Below are experts of layer 6 (counted from 0) of a mixture-of-experts language model. Rows are named router (the router's row for the expert) and show model dimensions 128-191. Each number is 128 + 24 x the weight over its row's rms, rounded and kept within 0 to 255.
After each expert's rows: "mostly gets" lists some tokens that are sent to it at least half of the time; "raises" lists some tokens whose logits its average output raises strongly, later layers aside. This comes from a sample of Wikipedia text that the model never trained on.

# expert 21
router [101 146 140 167 163 149 142 146 137 106  96  91 180 128 140 135 148 137 119 127 117 107 138 142 173 102 122 143 101 144 112 166 124 137  92 131 138 129 127 117 122 106 132 128 149 114 103 131 145 189 115  97 148 154 179 130 162 153 118  79 110 177 100  78]
mostly gets: " km", " population", " kg", "%", " ft", " area"
raises: " (", " ", ","

# expert 30
router [106 131 150 133 136 154  80 145 121 112 109 113 125 123  98 128 169 144 169 168 121 157 132 163  91 153 144 111 123 152 132 108 116 108  87  85 127 139 103 132 116 113 112 101 111 164 158 125  85 165 105 120 161 118  95 170 142 121 124 127 102 123 124 112]
mostly gets: " September", " January", "In", " July", " March", " May"
raises: " ", "da", "tin", "dan"

# expert 3
router [118  79 105 119 148 131  89 133 121 135 127 108 164 131  82 105 201 196  92 105 138 137 164 142 127 118 149 109 145 139 123 124 115 156 102 118 133 113  74 128  55 140 112 146 162 111 103 129 136 132 116 121 130 120  98 209 138 155 147 155 125 128  87  89]
mostly gets: "kov", "ić", "hard", "gel", "ović", "mond"
raises: "'", ",", " ", "s", "-"

# expert 0
router [130  67 146 145 177 151 136 131 109 117 138  72 144  94 104 131 152 150 161 150 122 142 133 126 173 142 143 101 113 144 160 136 125 102  67 126 134 113  87 124 126 141 129 152  97 133  96 133 127 151 109 126 140 146 138 158 125 138 139 121 149 154 127 125]
mostly gets: " addition", " done", " known", "depend", " based", " held"
raises: " of", " the", " by", ",", ".", " "

# expert 16
router [112 100 116 116 125 164 103 138 176 115 150  99 149 133 101 138 159 209 160 133 134 165 149 133 135 141 137  86 121 143 159 109 119 140  68  75 110 117 110 145  82 112 122 103 152 107 122  89 156 146 133  88 117 157 116 162 149 151 122 117 125 140  78 142]
mostly gets: " North", " University", " John", " David", " London", " George"
raises: "rated", "grad", "standing"

# expert 14
router [115 113 125 115 136 119 121 119 143 108 109 144 173 132 136  93 157 142 191 141 101 136  96 147 104 135 130  85 105 131 125 173 150 105 134 109 144  80  56 139 162  93 117  89 154 112 161 113 116 121 115 102 125 144 150 162 178 123 171  96 139 162 129 129]
mostly gets: " de", "Note", "De", " De", " Coordinates", "Source"
raises: " ", "s", "to", "nic", "th", "c"

# expert 11
router [139 135 145 162 180 126 163 147 136 115  92 111 114 120  82  91 133 149 149 119 138 150 103 129 119 107 137  94 137 121 121 137 165 108 107  64 106  77 126  93 105 118 107 137 181 123 104 103 154 161 126  69 153 130 133 152 179 143 111 122 176 142 114 130]
mostly gets: "′", "″", "+", "°", "_{", "_"
raises: "2", " ", "3", "4", "5", "1"

# expert 13
router [124 129 192 135 177 116 142 123 108  99 117 126 141 161 111 101 144 130 150 143 170 138 147 139 131 156 118 139 167 171 135 163 140 141  89  88 113  88 118 119 101  89 145 140 129 116 126 100 120 143 153 104 174 146 142 125 151 127 148 110 162 154 115  98]
mostly gets: "\n", " (", " \"", " ==", "(", " ["
raises: "-", "|", "To", "In", "Lo", "Re"

# expert 15
router [120  88 139 132 157 122  96 115 151 136 107 129 149 123 141  93 158 152 150 112 138 146 114 130 128 129 137  89 136 150 129 113 108 143 118  71 127  75 101 108 161 123  97 136 154 114 132  94  92 165 101  93 137 111 136 129 166 137 114 104 114 164  91 110]
mostly gets: " |", "|", "---|---|---|---|", "|---|---|", "|---|", "|---|---|---|"
raises: " ", "\n", " —"

# expert 18
router [110 122 169 127 148 164 104 133 124  99 120 101 181 134  99  94  96 152 121 131 131 147 149 116 155 129 101 146 117 116  99 149 132 159 100 132 123 103 115 147 137  78 118 125 156 133 101  99 151 179 156  69 179 120 108 159 138 140 125 138 160 160 139 100]
mostly gets: " Clade", " century", " Goals", " Genus", "rd", " List"
raises: ".", " by", " (", ",", " in"

# expert 8
router [121 105 154 149 165 134 123 109 131 108  81 128 155 132 108 130 143 140 115 113 137 140 129 103 130 142 146 122 119 139 124 143 115 127 115 132 161 127 116 102  79 126 105 137 168 114 106  81 121 178 105  83 144 118 142 163 183 172 149  95 150 131 130 111]
mostly gets: "per", " Genus", "ger", "0", "tive", " few"
raises: ".", "'", "0", " years", "°", "th"

# expert 20
router [ 91 113 148 115 135 125 116 132  92 100 167  85 128 136 140 117 126 176 212  99 179 140 128 133 156  98 121 128 141 161 148 122  90 134 125  81 128  57 139 103 120 105 111 113 111 150 122 113 117 145 122  58 134 108 127 192 139 138 133 117 160 164  94 126]
mostly gets: " W", " St", "w", " H", " comp", " dis"
raises: "ya", "all", "ack", "s", "."

# expert 27
router [ 89 114 172 164 155 129 146 110 149 101 104 121 149 106 105 101 140 168 131 177 167 153 130 130 132 107 130 115  90 144 152 114 112 154  59 115 123  81 100 115  99  90 103 100 149 124 126  92 148 142 118 127 146 145 136 147 175 130 158 130 128 166 148 122]
mostly gets: "]", ")", " north", " south", "1", "2"
raises: "0", "5", ".", "4", "6", "3"

# expert 1
router [119  98 134 128 192 130  97 154 100 129 134 131 127 135 118 118 144 137 159 138 134 135 163 135 114 104 149 134 132 147 173 129  92  98 111 126  59  99 142 143 104 104 113 127  86 105 139 123 136 129 121  78 159 101 123 156 134 171 158  67  90 157 117 143]
mostly gets: " S", " D", " B", " K", " C", " N"
raises: "ula", "ush", "low", "lav", "loc"

# expert 28
router [ 88 128 120 146 150 148 146 143 134  88 133 152 155 150 120 135 132 132 100 114 120 119 150 124  95 111 158 140 140 115 142 142 139 156  91  89 149  73 113 103  98  99  92 137 144 135 121 100  85 144  89  94 123 152 119 151 183 128 118  74 135 136 132 148]
mostly gets: "==", "=", ").", ".", " ==", ".\""
raises: "\n", " The", " ", " In", "1", " It"

# expert 24
router [120 133 138 166 152 175 136 127 106  88 145 111 163 132  88  93 160 131 128 111 107 155 153 120 144 130 122 140 113 146 183 133 123  95 122 141 141  75  88 139 128 102 155 136 120 139  87 100 147 164 123 111  99 142 117 166 181 166  95  78 188 157 117 115]
mostly gets: " major", " part", " hand", " modern", " important", " strong"
raises: "ing", "ed", " ", "s", " of"

# expert 5
router [114  92 236 135 160  98  83 125 100 154 163 127 133 122 121 109 130 157 104 163 143 161 121 131 129 111 140 125 123 187 145 130  94 171 125 131 131 103  99  87 140 111  70 144 108  85 133 116  86 175 123 104 121 126  90 162 151 129 135 137 180 124 110 107]
mostly gets: " on", " with", " as", " for", " from", " into"
raises: " the", " its", " a", " their", " his", " an"

# expert 2
router [113 107 164 113 166 136 158 114 138 107 124 142 148  96 103 133 163 139 146 116 131 125 135 112 154 162 109 109 139 135 165 142 130 109 104 118 128  94 131  77 131 118 109 129 127 104  73 126 141 143 113 108 140 139 106 199 175 134 124 125 160 162  81 112]
mostly gets: " won", " released", " played", " made", " used", " received"
raises: " the", " a", " his", " an", " their", " another"